Weights of a small mixture-of-experts language model, trained from scratch on English Wikipedia: 4712 steps.
Below are experts of layer 5 (counted from 0) of a mixture-of-experts language model. Rows are named router (the router's row for the expert), up (a neuron's input weights, with its number) and show model dimensions 0-159. Each number is 128 + 24 x the weight over its row's rms, rounded and kept within 0 to 255.
After each expert's rows: "gets" lists some tokens that make up at least twice as much of what it gets as of all text. This comes from a sample of Wikipedia text that the model never trained on. Tokens count by the router's weight.

# expert 15
router [146 126 125 108  98 119 145  96 104 116 167 147 134 156  97 141 122 128 129  94 132 117 126 113 159 141  96 138 143  81 159 144 121 160 157 134 121 130 114 104 168  97 119 109 105  98 137 146 126 141  97 131 167 107 122  90 112 165 148 140 125 133 131 148 121  94 136  95 144 130 165 123 132 124 123 146 123  89  88 162 126 141 130 144 122 129 150 114 132 135 167 169 107  80 126 143 123 166 194 138 113  96  99 151 173 131  79 132 107 103 130  77  95  85 143 150 120 148 165 112 131 126 113 172  80 147  92  99 159 113  99 129  93 149 114 126 156 160  94 106  81 118 120 140  96 143 107  98 117 137 108 139 161 154 167 115 113 124 123 119]
up0 [153 110 140 115 158 114 132 167 171 104 113 101 129  90 135 130 132 130 115 107 159 120 109 141 106 123 135 119 116 190 100 120  94  75  98 110 140  90 147 116 118 123 169 118 158 141 114 188 123 145 147 157  95 112 166 148 139 129  95 136 167 125 150 142 168 149 119 148 125 129 142  97  85 130  98  94 142 134 155 137 106 128 132 100 144 137 116 140 142 108 124  90 162 140 109 150 161 134  94 102 110 126 156 113  83 161 149  76 130 129 168 108 146 168 161  86 119 130 123 131 136 181 145 102 123 140 136 104  95 114 132 152 123 117 133  86 131  99 141 133 156 179 143 108 134 103 153 142 160 107 153 111 157 140 107 125 112 129 171 149]
up1 [187 140  97 120 105  99 139  84 119 139 120 121 117 135 144 154 143 113 135 144 120 149 123 110 119 113 147 119  83 146 111 157  68 137  68  92  90  85 125 120 117 121 126 146 111 158 118 152 137 139 133 138  90  97  83 122  93 137 127 129 125 132 146  89 117 138 124 113 127 137  65 164  86 146 157 176 135  95 147 143 141 168 152 152 103 131 134 118 151 142 130 143 129 142 154 160 124 104 142 118 110  93 140 123 161  76 124 107 107 175 145 122 169 147 124 114 144 156 124 134 124 133 171 148 132 163 100  96 153 165 134 129 125  95 126 125 105  98  79 120 129 151 159  93 122 133 136 146 148 157 171 145 144 146 121 106 101 112 160 126]
up2 [143 158 116  79 146 132 142 136 198 142 151  78 103 122 121 112 111 115 102 135 122 176 155 124 107 169 134  96 149 162 111  90 103 103 133 102 152 141 112 111  86 102 115 100 145  97 114 117 148 151 102 145 138 132 131 133 121 156 111  90 120 105 113  91 144 111 111 139 147  95 185 149 146 115 147 111 113 122  98 143 152 140 153  91 125 113 142  96 108 128 107 147 126 102 165 173 170 129 127 133 108  82 162 140 167 138  98 118 118 125 100 128  91 146 162 158 162 117 148 202 123 150 139 164 140 118  84 115  97 108 106 114 137 139 142 139 165 138 110  99 125 128 135 139 124 104 142 128 132 154 109 147 120 106 123 132 139  90 153 142]
up3 [142  86 151 131  83 172 142 105 119 113 143 101 145 105 134 141 121 126  92 101 138  91 113 149 140 125 128 134 109 107 118 119 126 161 119 131 115  91 137  99 158 101 140 100 152 129  91 105 124 126 115 113 169  99  93 143 184 156 152 168 159 133 144 150 132 124 120 114 136 136 135  94 128 170  96 126 125 140 145 142 102 124  99 168 154 145  80 150  74 164 133 140 140 150 132 138 149 163 155 126 129 183  88 103 120  81  90 116 137 136 129 129 105 123 134 126 165 150 133 153 166 130 141 177 126 146  71  83  97  95 118 156 109 127 140 134 160 129 115 111 169 141 120 112 100 111 108 122  83 122 116 124 139 147 109 110 121 135 179 108]
gets: " was", " a", " is", " as", " be", " were"

# expert 47
router [126 124 130 120 118 154 150 105 169 153 145 105 137 133 120 112 109 142 171 128 111 167 119  92 108 113 139 150 111 112 100 143 132 156 134 134 132 152 105 147 120 126 159 157  99 158 128 116 139 153  74 107  75 114 116 160 121 107 120 173  94 115 102 128 103 139 152 169  99 135 104 118 136 107 109 182 108 122 110 142 151 136 146 142 151 151 138  88 159  81  74 130 146 143 141  98  97  73 139 127 113 164 137 185 135 128 126 125 114 111 107 146  98 102 107 123 129 119 139  84 111 133 128 111 106 164 160 110  93 117 148 122 101 173 110 136 111 137 118 129 152 134 115 182 109  74 141 100 172 151  94 106 103  94 123 121 129 158 134 138]
up0 [106 152 112 130 144 124 101 125 119 126 135 149  96 107 108 122  83 132 164 162 153 168 141  96 104 163 139 122 126 141 125  78 119 107 124 117 118 133 147 162 116 127 170 100 119 119 138  75 160 130  99  99 138 115 160 123 202  94 127 151 102 157 170 151 133 137 137 150 153 138  85 100 133 117  87 141 142 124 141 112 152 119 155 115 135 159 148 119 147 159  97 120 126 104 149 141 136 107 102 152 120 116 163 166 143 134 128 151 139 107  67 126 158 143 139 106 146 112 150 114 107 174 129 139 129 106  77 106 131 109 123 102 109 137 104 111 131 131 137 137 179 173  68 160 154 105 145 135 130 143 123 183 145 109 123 116  92 148 131 125]
up1 [145 135  96 120  99 134 154 142 159 121 127 110 109 122  71 177 130 127 106 129 163 187  95 129 131 168 116 140 144 125  88 168 108 156 161 134 130 137 125 140 123 142 152 145 130 176  96 151 179 165 121 132 111 129 166 143 173 114  91 126 121 111 141 143 101 141 111 152 138  92 117 111 121 158 100 141 103 133 148 116 107 126 143 141 133  82 107 136 136 134  93 102 152 127 131 103 126  90 106 133 140 145 159 150 136 142 127 123 112 146 122 162 143 151 139 137 122  88 110 143 167  83 148 150 146 137 104  88 204 104 100 173 132 135 105 144 153  95 137 141 142 109 147 114 108 122  74 108 123 132 117  92 113 127 112 169 149 155 157 147]
up2 [133 125 132 116 138 130 150 114 140 124  66  84 142 102 137 144 129 105 138  84 110 160 117 105 123 131 139 141 121 117 133  62 117 118 127 103  89 112 117 145  94 124 132 114 141 138 142 141 134 157 121 130 116 141 143 151  91 119 169 156 131 176 129 145 111 124 151 107 122 167 151  95 119 128 157 161 140 130 137 113 126  94 125 135 175 145 157 108  99 143  96 179 168 110 138 134 112 132 145 157 125 127 157 171 144 171  98 161 160 101  99 147  65 127 128 108 105  96 143 147 116 128 147  71 150 127 135 152 143  66 128 116 116 172  96 129 154 119 134 144 166 163 132 145 119 127 112 128 130 171 124 172  87 114 119  99 128 140 161 109]
up3 [132  98 120 156 114 121 165 148 189 125  81 102 142 135 152 107 152  89 120 118 158  93 114 158 131 144 126 127 133 119 136 154 118 144 108 128  88 147 106 165 190  65 151 135 123  87 159 152  93 140 136 124 113 118 123 150 132 113 111 148 168 131 115  84 160 169 167  95 120 120 129 117 145 117 112  99  95 128 110 143 122 134 125 134 138 113 166 142 145  94  89 141 102  90 130 127 102 115 103 117 149 105 143 108 111 141 129 148 113  98  81 109 118 122 164 152 158 148 114  95 111  88 164 136 115 132 135 109 132 136 115 132 108  98 108 132 129 111 126 139 172 136 106 117  87 136  76 136 104 137 183 118  98 130  84 142 100 141 120  93]
gets: "\n", "ation", " the", "i", "a", "im"

# expert 69
router [136 146  98 128 157 144 154 126 104 146 131 117 151 167 123 138 139 124 170 134 134 107 160 107 155 151 132 161 152 120 150 135 159 117 134 140 162 127 164 150 130 166 152 153 146 160 105  99 144 123 111 151 127 121  96 135 122 100 108 123 133 138  91 125  81 129 159 112 113 124 143  84 172  90 162 143 146 121 117 111 142 123 160  96  86 143 168 128 165 112 136 125 132 113 110  93 101 123 130  87 111 129 104 147  78 151  91 108 111  92  96 105 154  77 127 144 135 129 151 140 118 108 130 116 138 167 154 166  99 146 160 115 104 125  93 172 107 137  95 147  81  82 119 151  97 112 116 145 112 117 121 136  97  84 156 180 133 129  91 126]
up0 [161 107 125 133 155  89 131 126 159 120 125 151  77 128 119 136 124 124 115 104 154 119 134 137 129 193 134 106 141 105  98 148  95 150 146 124 127 148 122 170 173 113 131  96 124 125 112 104 122 158 175 121  98 126 176  75 174 110 101 181 179 124 132 133 134 144 125 178 143  85 127 142 147 122 137 125 141 129 157  73 131  55 148 110 130 112 160 125 124 152 125 108 129 123 145 144 131 143 128 128 105 101 115 139 116 174  93 129 184 107  94 111 172 121 138 142 112 152 150 143 144 139 142 131 130 121 102 126 121  88  96 121 138 142 123 121 179 130 129 137 107  75 147 146 121 128  81 158 135  93 134 139 111 114 140 144 112 109 133 122]
up1 [125 156 165 125 150 124 137 148 100 144  92 115 112 129  89 145 131 112 146 123 129 120  78 142  92 172 103 113 139 102 138  90 122 124 155 111 121  91 185 106 113 122 139 151 118 154 105  97 116 106 185 120 137 150 138 124 136 106 132 151 121 149 123 147 167  92 120 130 157 126 146  93 140 131 120 167 102 122 125 114 113 140 144 160  81 111 145 185 169 112 112 209 147  89 128 102 151 110 163 142 105 149 108 161 121 126  88 154 147  93 133 122 109 122 131 130 126 107 141 139 138 128  99 145 119 133  97 113 148 117 152 168 124  92 135 104 107  85 120 144 115 161 186 109 121  96 113 131 119 151 185 159 125 115 142 126 122 121 129 149]
up2 [168 164 119 140 130 110 132 105 121 159  93 107 140 143  93 157 107 129 174 152 113 102  92 154 131 115 127 131 134 139 105 147 100 110  94 171 109  71 156 168 155 105 126 117 153 190 118 104 118 137 111 149 171 111 151 109 119 105  99 140 127 158 130 111 125 140 119 207 146 148 130 127  88 138 118 148  88 168 113 122 117 135 130 134 160 120 123 141 132 110 118 166  95 128 109 123 145 126 163 139 154 133 104 116 115 120 121 115 161 118 109  93  93 106 144 135 144 129 148 132 136  95  98 135 125  95 130 127 154  86 123 116 108 124 101 122 121 125  93 132 122 146 133  83 128 114 121 150  63 157 163 163  97 113 157  74 155 107 153 127]
up3 [163 115  96 198 109 127 111 113 132 124 141  89 115 131  94 131 118 137 135  81 121 130 130 153 130 160 130 134 124 132 110 139 120 106 150 122  94 135 174 136 160 146 107  83 146  94 182 129 132 115 162 106 143 129 139 132 148 152 131 146 110 159 106 123 134 105  91 130 159 119 180 133 143 131 117 105 137 109 167 127 128 110 134 106  73 122 155 145 144 116 146  88 127 137 135 128 137 110  87 107 170 141 132 128 127 169 117  83 125 110 145 143 148 131 152 104 134 137 160 125 131 165  86  98 150  87 106 155 178 128 141 108 107 141 131 104 188 125 156 167 124 104 119 156 122 107  86 155  85 160 138 150 102 159 162 149 162 108 119 117]
gets: " at", " the", " that", " which", "y", " in"

# expert 71
router [121 162 130  81  81 151 117 135 145 124 121  94 138 126 122 115 142 111 111 123 148  81 130 179 109 128 115  91 174 110 105 137 139 136 100 147 135 112 115 177 143 136 144 122 158 118 121 129 110 142 134 116  94 140 145 134 162 105 143 110 127 108 144 150 124 118 136 110 145 108  84  99 150 112 136 181 173 150 124  83 122 144 125 148 156 113 153 110 120 123 127 163 123 152 128 128  95 114 150 128 133 170 135 137 167 138 149 129 145  76  99 111 131  99 153 148 143 147 141 152 116  65 178 130 135 179 141 135  79  82 135 100 125 135 116 130 146 120 110 130 116 123 161 156 102 110 117  74 147  86 122 120  85 170 137 124 126 162  93  90]
up0 [142 132  64 103 139 137 147 135 159 120 140 176 108 152 157 113 115 113 122 133  83 137 151 129 124 142 111 102 102 129 153 113 136 123 119 151 149 109 128 169  71 142 154 139 163 149 139 156 110 141 140 101 118 130  96 160 112 129 134 147 147 133 181 125 142 170 132 119 128 185 123 144 133 127 113 135 135 128 112 121 137 132 160 165 143 120 136 174 131 120 121 175 104 114 128 141 134 141 156 116 122 101 123 119 107 155 111 150 121 123 104 142 114 145 129 173 181 166 131 153 162 164 135 140 161 153 106 101  96 125  50 116 105  48 138 126 124 111 111 149 153 150 132 129 117 110 132 109 128  97 138  95 127  76 150 136 149 105 131 171]
up1 [133 163 108 124 119 115 137 151 126 143  98 115 164 139 132 112 104 123 109 130 134 119 145 128 132 116 116  98 111 143 102 136 126 132 144 173  78 148 124 108 167 151 154 106 122 103 147 175 123 157 128 111 151 149 129 141 100 118 151 153 132 133 112 150 110 116 102 116 152 139 110 119 157 129 110 166 140 127 177  96 135  83 120 116 160 136 131 121 125 168 137 140 125 170 110 116 155 135 143 115 107 106 144 184 103 160 165 155 148 187 112 130 156 167 112 167 150  97  98 131 120 113 147  89 128 127 117  98 133 160 114 122 128 136  87 143 132  81 124 107 124 161 126  78 139  61  97  96 137 113 193 130  84 177 120  97 130 142 129 120]
up2 [125 101  92 144 118  66 134 129 158 124  93  87  97 118 121 164 100 114 118  95 132 103 115  74 103 114 122 137 147 130 128 132 124 140 150 121 137 158 157 140 106 135 111 126 169 102 124 135  96 145 117 146 171 117 146 179 150 109  75 142 118 164 128  74 145  99 143 100 155 117 173 119 122 138 100 156 132 165 164 139  95 135 141 141 102  96 106 129 101 167 120 141 124 135 116 152 159 109 160 117 120 140  97  86 166 137 110 112 118 116 118 134 138  94 174 125  86 161  98 110 145  92 142 110 120 119 147 135 104  88 119 129 112 137 118 133 177 134 141 144 139 115 144 104 118 138 107 128 118  92 121 151 102 141 135 164 129  86 177  92]
up3 [155 128 146 160 124  81 103 103 161  99 134 103 147 108  72 156  97 120 144 161 126 153  98 131 106 145 133  92  70 174 108  92  83  83 131 122 110 140 135 141  99 123 146 103 144 150 137 134 109 145 135 154 161 108 121 146 127 152 126 130 163 164 149 107 135 132 116 133 147 166 161 118 100 193 145 106 117 144 126 135  99  92 119 124 153 110 127 132 146 149 113 114 123 143 130 130 160 158 120 126 126 129 133  88 109 116 105 101 123 176 148 170 136 160 154 115 136 103 119 128 139 162 121 107 120 106 119  87 148  92  96 100 142  88 141  89 141 110 132 114 133 181 125 105 150 117 120 157  96 155 179 126 166 116 122 113 118 109 166 137]
gets: " of", "-", " in", ".", ")", " by"

# expert 9
router [186 138 148 147 100 119 128 144 177 126 126  83 141 156  65 149 112 165 113 126  78 161  87  81 102 140 105 123 156 157 115 142 139 108 155 158 106 146 105 126 172 124 142  96 142 152 128 140 118  98 110 109  89 131 120 131 141 151 147 151 128 125 114  90 139 110 136  89 128 120  97 123 134 121 124  96 133 116 107 137 109 152 143 106  87 125 145 104 136  88 160 136 104 100 130 127 150  90 178 165 105 140 146 129 159  97 138 143 104  91 135 103 147  81 134 114  92 145 123 133 146 115 135 136 118  91 105 133 141  97 141 106 156 123 120  89 129 141 123 138 111 135 154 177  95 120 117 166 123 120 118 140 136 117 152 187 122  99 109 173]
up0 [100 102 103  94 178 123 141 173 159 136 125 140 119 141 117 101 135 118 163 121 136 107 151 107 119 133 122 137 113 146 129 134 126 143 130 135  84 144  96 152 132 115 141  68 183 103 131 155 109 149 158 158 102 181 134 127 110 114 110  88 116 144 101 157 147 140  95 102 145 133 153  85  83 132 139 141 122 135 121 131  92  87 125 128 107  84  64 156 107 110 133 121 134  94 142 118 155 103 128 134 116 136 177 101 156 121 148 131 117  99 140 122  97 118 123 142 135 148 151 171 141 109 120 126 125 139  71 131 132 148 110  87 151 121 115 146 169 114 115 168 157 122 114 160 178  97 140 116 136  96 111 141 162 124 104 156 136 131 169 162]
up1 [145 117 170 142 142 131 147 112 160  98 103 125 109  85  84  97 143 167 128  79 152 152 114 108  88 160 100 106 143 176 131  84 141 138 147 148 139  82 132 121 138 107  77 116 148 173 137 127 134 146 106 136 157 140 126 119 114 145 128 114 127 118 162 121 130 137 122  78 111 154 142 151 137  92 159 109 106 156 137 103  74 126 117 101 103  84 119 122 147 140  96 173 112 148 150 164 108 148 128 136 139 152 157 177 107 121 126 194 118 121 118 104 124 138 108  95 113 103 113 105 157 143 130 131  79 136 128 163 175 114 118 169 147 119 149  96 107 127 120 151 120 129 142 146 126  89 129 134 107 123 108  85 108 153 119 128 152 121 109 149]
up2 [189 147 162 138  83  89 109 103 128 108 133  98 149 165  79 148  93 147 132 123 153 153 113 125 108 110 127 100 136 129 161 106 121 112 164  89 108 143 146 189 110  95 134 119 111 142 106 135  90 123  92 181 109 149 106 143 105 110 137 134 161  95 106 124 142 164  72 120 176 124 148 134 164 154  90 157 111 115 119 122 117 159 120 179 120 127 112 140 135  96  87 118 116 154 136 162 136 103 173  99  91 159 114 108 144 143 114 143 124 124 114 133 130 113 137 111 136 113 122 130  96 101 122 132 147 113  78 139 132 127 109 103 157 119 108 145 117 164 125 116 106 136 128 143 135 137 143 128 106  97 132 127  79 120  96 173 116  86 130 117]
up3 [121  98 141 122 121  99 100 175 145  87 105 134 130  89 159 150 122 127 127 127 137 139  97 126 114 136 127 107 116 124 107 112  96  90  96  96 111 114 163 127  75 123 150 120 126 122 126 120 132 150 137 148 166 122 157 133 123 140 113 138 183 136 160 168 118 134 115 158 163 162 144 119 111 159 152 133 141 137 173 119 125 121 100 130 169 109  90 158  89 146 112 122 121 134 134 144 148 166 147 120 158 141 151  96 128 140 120 115 142 172 138 175 128 140 186 113 134  97  91 149 148 141 106 129 148 118 114 100 155 105  91 120 113 111 112 134 135 109 138 135 144 170  88  90 185 106 107 109 155 133 157 127 113 165  90  86  86 111 175 154]
gets: "el", "il", "al", "l", " a", " P"

# expert 38
router [114 126 156  94 139  87 128 150 124 162 127 153 120 131 130 131 149 131 175 110 139 140 100 138 140 144 114 118 168 133  92  79 141 101 132 111  97  78 197 162 170 103  89  92  87 142 121 109 163 162 165  80 109 131 145 127 160  95 100 142 124 170 125 137 142 157 126 133 134 133 122  80 134 137 130 114 135 100 128 137 128 114 131 106 135 151 133 111  90 132 125 101 105  81 154 155 150 129 174 150 150 139 149 135 138 144 110 152 135 135 121 164  97 166 119 175 133 104 111 140 145 160 113 158  91 117 158 133 122 135 176 144 129 151 134  99 151 138 165 144 104 165 118 139 149 126  98 124 104 156 116 111 133 145 136  88  99 110 111  98]
up0 [151 128 151 112 139  93  75 132 111 168 107 106 114 154  76 150 171 132 168 111 148 138  86 133 147 141 144 153 173 134 109 122 119  96 152 117 136  83 153 122 163 123 129  78 102 155 137  99 106 155 114 119 163 121 100 114 168  86 122 142 145 138 117 117 151 106  91 185 163 149 142 111 105 181 118 107 153 114 149 155 128 144  91  91 127 129 157 123 151 131 126 137 135 110 136 179 142 117 132 154 144 126 146 135 163 152 131 154  89 115 141 170 118 107 163 113  97 106 107 155 119 111 133 123 114 129  85 110 159 124 156 156 134  99 154 107 166 153 123 106 106 121 126 155 102 148  90 144 111 116 129 110 102 136 133  97 126  95 139 110]
up1 [184 149 119 142 112 133 125 153 131 138 123 101 114  77 165 124 168 130 122 148 176 148  98 148 152  79 157 129  91 127 136 122 134 124 164 140 130 144 147 120 144 159 127 147 150 146 148 136 103 127 114 172 132 162 130 147 135 158 115 129 123 124 117 133 110 154 105 127 152  75 140 152  92 142  94 141 149 119 183 107 107 104 139 111 158 138 149 122 117 148 120  97 112 166  74 135 116 139 113 132 156 160 141 120  92 128 136 114 128 173 183 184 154 112 146 113  78 147 113 102 167 143 134 144 175 116 124 115 181 140 127 137 155 119 135 135 149 140  87 117 108 111  95 114 134 153  87 175 128 167 137 158 123 130 130  96 112 121 127 132]
up2 [166 142 179 140  86 155 142 132 134 157 139 126 128 153  95 158 124 130 175 107 135 107  93 143 140 130  79  81 130 105 112 115 128 123 143 128 116 105 142 161 130 105 142 124 130  92 131  88  57 157 169 102 136 148 134 125 121 104 122 112 147 118 149 174 130 141 111 116 142  91 124 116 117 126 122 118  85 147  77 138 141 144 107 150 119 129 114 122 123 133 140 142 158 150 158 168 162 146 131  88 156  94 127 139 172 150 155 170 154 162 121 133 146 168 135 123 112 106 113  81 146 128 114 179 114 103 119  87 125 150 144 149 157 123 153  96 104 132 142 162 117 120 120 153 143  94 122 127 141  97 143  70 108  99 143 126 124  87 128 147]
up3 [118  86 105 153 120  77 168 172 134 123  98 135 179 145  88  91 110 127  80 101 164 108 132 129 136 169 128 107 163 127  99  99 137 101 140 152 124 136 161 104 160  90 145 132 110 160 110 154 148 153 118 101 143 107 112 145 160 108 142 157 138 198 124 107 129  95 150 126 132 122 153 132 106 151  86 138 105 106 138 129 146 110 132 152 131 126  95 116  98 156 110 121 129 134 105 114 149 120 125 125 106 135 127 125 129 149 104 153 128 167 129 143  98 141 105 105 163 104 112  93 151 116 101 146 128 147 104 159 130 137 115 115  93 117 115  96 118 109  88 100 138 187 165 108 107 109  98 101 121 150 121 139 109 188 143  82 129 116 139 109]
gets: "\n", "ing", " in", "'s", " of", " on"

# expert 26
router [171 142 106 143 166 121 138 123  83 133 125 126 113 158 159 170 125 142 143 109  79 152 142 116 131 134 156 149 157 159 139 157 128 115 170 130 129 131 132 101 146 141 136 139  81 162 118 133 137 110 137 117 143 154  96 194  87 156 141  95 103 103 137 138 144 132 143 100 163 128 105 121 134 149 118 136 128 112 131  80 146  86  99  74  88 154 121 129 117  92 139 131 131 179  94 125 109 138  96 137 126 123 162 117 123 159 174 130 100  96 114 122 162 130 120 131  74 132 138 110 129 122 145 119  98 116 118 156 117 101 139 124 143 123 141 138 121  84 105 149 127  96 145 130 144  69 123 128 192 106 122 140 156 107 100 162 145 152 129 172]
up0 [143 124 119 124 125  94 148 119 157 101  89 128 104 134 124 163 103  89 133 147 120 126 124 144  91 188 109 150 137 127 162 142 110 135 100  84 123 149 156 119 160 125  84 148 145 135 128 146 158 110 142 164 143 100 124 133 123 103 125 138 119 112 138 145 119 123 125 166 128 110 106 149 105 114 120 183 113  92 118 167 149 172 124  95 124  71 105 119  99 176 131 150 159 106 109 143 136 166 157  96 115 138 133 139 126 111 164 169 133 193 133 141 117 161 121 115 137 110 109 106 137 121 128 105  91 127 133 145 146  77 130 178 141  90 129 133 136 126 133 124 146  78 130 145 100 100 103 121 119  86 130 118  93 160 106 155 119  94 182 130]
up1 [163 131 119 138 151 139 134 154 161 138 146 153 117 109 111 117 128  94 180 126  96 113  84 128 114 111 144  86 100 153  86 124 132 120 108 136 125 124 143 127 130 142 141  83 120 149 143 121  93  94 152  87 170 136 135 163 112 124 115 134 131  94 104 149 178 137 174  99 156 135 125 125  74 112 115 121 139 145 124  94 136  71 121 111 114 142 111 174  97  92 120 138  91 159 164 152 132 131 118 131 110  94  86 155 137 143 147 182 105 121 144 159 118 117 166 136 124 137  80 173 142 127 107 106 153 117 154 166 172 135 118 106 142  67 142 142 124 126 132 107 157 123 127  99 114 172 124 137 119 149 127 146 130 154 101 158 107 112 115 118]
up2 [151 143 135 158 155  74 130 159  98  92 114  69 168 136 132 132  79  87 109  86 148 170 124 177 140 132 110 121 102 134 114  94 115 100 128 130 107 128 138  88 155 139 139 114 145 113 156 102 101 113 123 136 140 130 151 157 167 124 159 113 138 107 128 105 116 126 103 117 138 107 159 113 128 142 146 142 164 102 128 133 153  88 133 100 146 132 123 107 138 153 139  95 144 159 124 157 147 170 143 126 103 114 118 154  92 148 130  93 104 137 163 157  89 143 114 138 132 151 113  91 176 129 146 115  98 107 102 131  93 135 152 110  98 115 148 124 128  90 107 144 125 127 147 137 100  75  84 114 141 147 117 137  72 127  99  71 138 127 130 109]
up3 [177 155 117 149 157 132 114 131 133 134 123  76 122 104  86 160 154  89  90  85 154  99 126 106 112 126  92 128 102 167 102 145 128 149 135 140  75 165 119 160 134  78 110 143 139 128 120 174 134  89 122 153 126 148 117 111 117 111 152 109 104  77 107 141 110 125  97 139 124 164 147 152 129 101 134 162 114 157 132 117 133 146 148  96 126 137 129 159  97 109 139 112  98 110 114 155 108  95 130 131 131 138 199 126 106 131 111 124 138 124 144 108 117 125 107  81 112 138 152 163 135 108 127 133  90 122 120  68 126 106 125 119 137 107 144 137 124 120 167 178 119 131 139  90 130  80 137 189 143 104 111 113 129 141 113 125 149 105 128  92]
gets: " a", " \"", " G", "h", "z", " 1"

# expert 95
router [ 95 100 106 117  95 150 141 115 144 127 134 123 102 114 179 112 110 147 130 170 134 104 145 127 139  80 118 132 164 138 107 153 163 131 151 133 111 128  84  89 114 102 125 113 124 104 113 130 109 122 140 123 120  85 104 139 133  79 110 110 110 148 134  97 122 111 138 163 103 153 121  63  86 123 132 122 124  81 112 134 122 137 135 168 148 156 130  93 144 133 131 153  95 164 148 120  87 116 110 128 128 159 113 141 139 117 155 111 134 114  88 107 124 159 116 169 160 169 161 136 100 144 106 111 108 163 170 152 127 170 123  80 152  77 134 156 163 152  87 115  90 101 120 120 144 135 140  90 145 136 101 181 130 112 123 128 147 148 121 145]
up0 [122 145 130 118 127 126 149 166 162 104 103 124 134 112 146 119 116 114 129 124 100 189 145 160 159 136 140 149  97 128  93 158  98 123 123 129  93 111 116 128 149 126  95 131 136 118 108 178 149  65 131 137 151 123 117 137  98 152 128 130 186 117 120  95 152 169 130  84 155 127 151 147  88  96 107 146 117 121 112 128 117 115 119 156 125  85 126 128 139  93 105  94 125 167 130 157 121 141 145 148 124 122 141 145 146  89 131 168 131 168 131 146 148 174 127 137 161 130  85 137 136 151 121 109 123 118 105 108 143 136 130 171 123 115 111 137  96  84  78 114 129 132 128  62 111 124 116 127 145 163 144 144  71 126 102 161  82 157 168 127]
up1 [158  99 156 151 171 132 110 133 131 159 131 127 134 116 100 138 126 141 139 137  84 119 136 154 119 132 148 105 102 129 135 120 117 147  77  95 106  89 127 105 147 111 112 155 112 187 138 157 143 113 155  86 120  66  88 122 149 112  85  92 124 119 167  99 130 134 122 170 113 137 131 147  91 114 136 139 113 125 113 161 134 177 134 158 118 130 147 143 103 148 138 166 135 118 107 161 126 152 128 128 132 116 162 128 123 116 111 160 129 152 116 101 167 115 109 126 182 152  99 126 136 191 136 158 132  94 127  99 114 120 113 104 160  86 139 117 133 130 115  98 117 137 142 114 149 124 106 103  69  91 125 120 130 173 175 111 111 111 155 165]
up2 [138 125  90  67 123 136 123 113 154 147 128 164  80 134 157 113 115 131 112 124 132 120 123 139 105 125 104  81 133 130 110 159 129 138 144 127 118 101 104 104 110  84 125  83 127 153 147 173  95 153 151 125 126  99 129 146 152 120 105 118 147 153 132 118 104 155 122 160 125 195 169  91  91 170 108 128  97 100 113 132 117 152 112 175 142 116 103 163 135 143 105 174 101 146 123 139 145 118 138 122 122 148 124 104  88 116 156 158 146 162 163 104 109 187 109 150 159 167 181 173 122 124 127  97 137 136 137 138 136 120 119 114 105  97 101 155 138 139 121 116 115  98  99 111 146 114  86 115 109 139 150 152  88 125 128 108 136  90 144 132]
up3 [128 128 122 159 118 152  84 132 118 151 115  93 162 129 150 190  76 122 135 138 104 129  81 137 102  96 143 104 130 106 120 112  68 126 105 102  95  93 115 130 134 127  94 119 142  81 128 137 128 121  99 102 136 126 134 152 119 111 136 151 126 121 163 121 177 115 136 156 140 162 116 106 100  91 146 183 118 102 155 132 155 152 154 158 138 146  99 143 124  93 103 126 101 156 128 142 147 109 101 179 150 155  94 130 141 121 132 117 109  82 105 103 135 124 147 115 129 176  98 145 130 116 139 103 104 153 109 131 140  76 115 109 113 106 107 120 163 129  99 103 138 164 144 161 137 132 117  85 130 104 137 184 132 159 115  95 114 149 134 123]
gets: " of", "\n", ",", " s", " h", "-"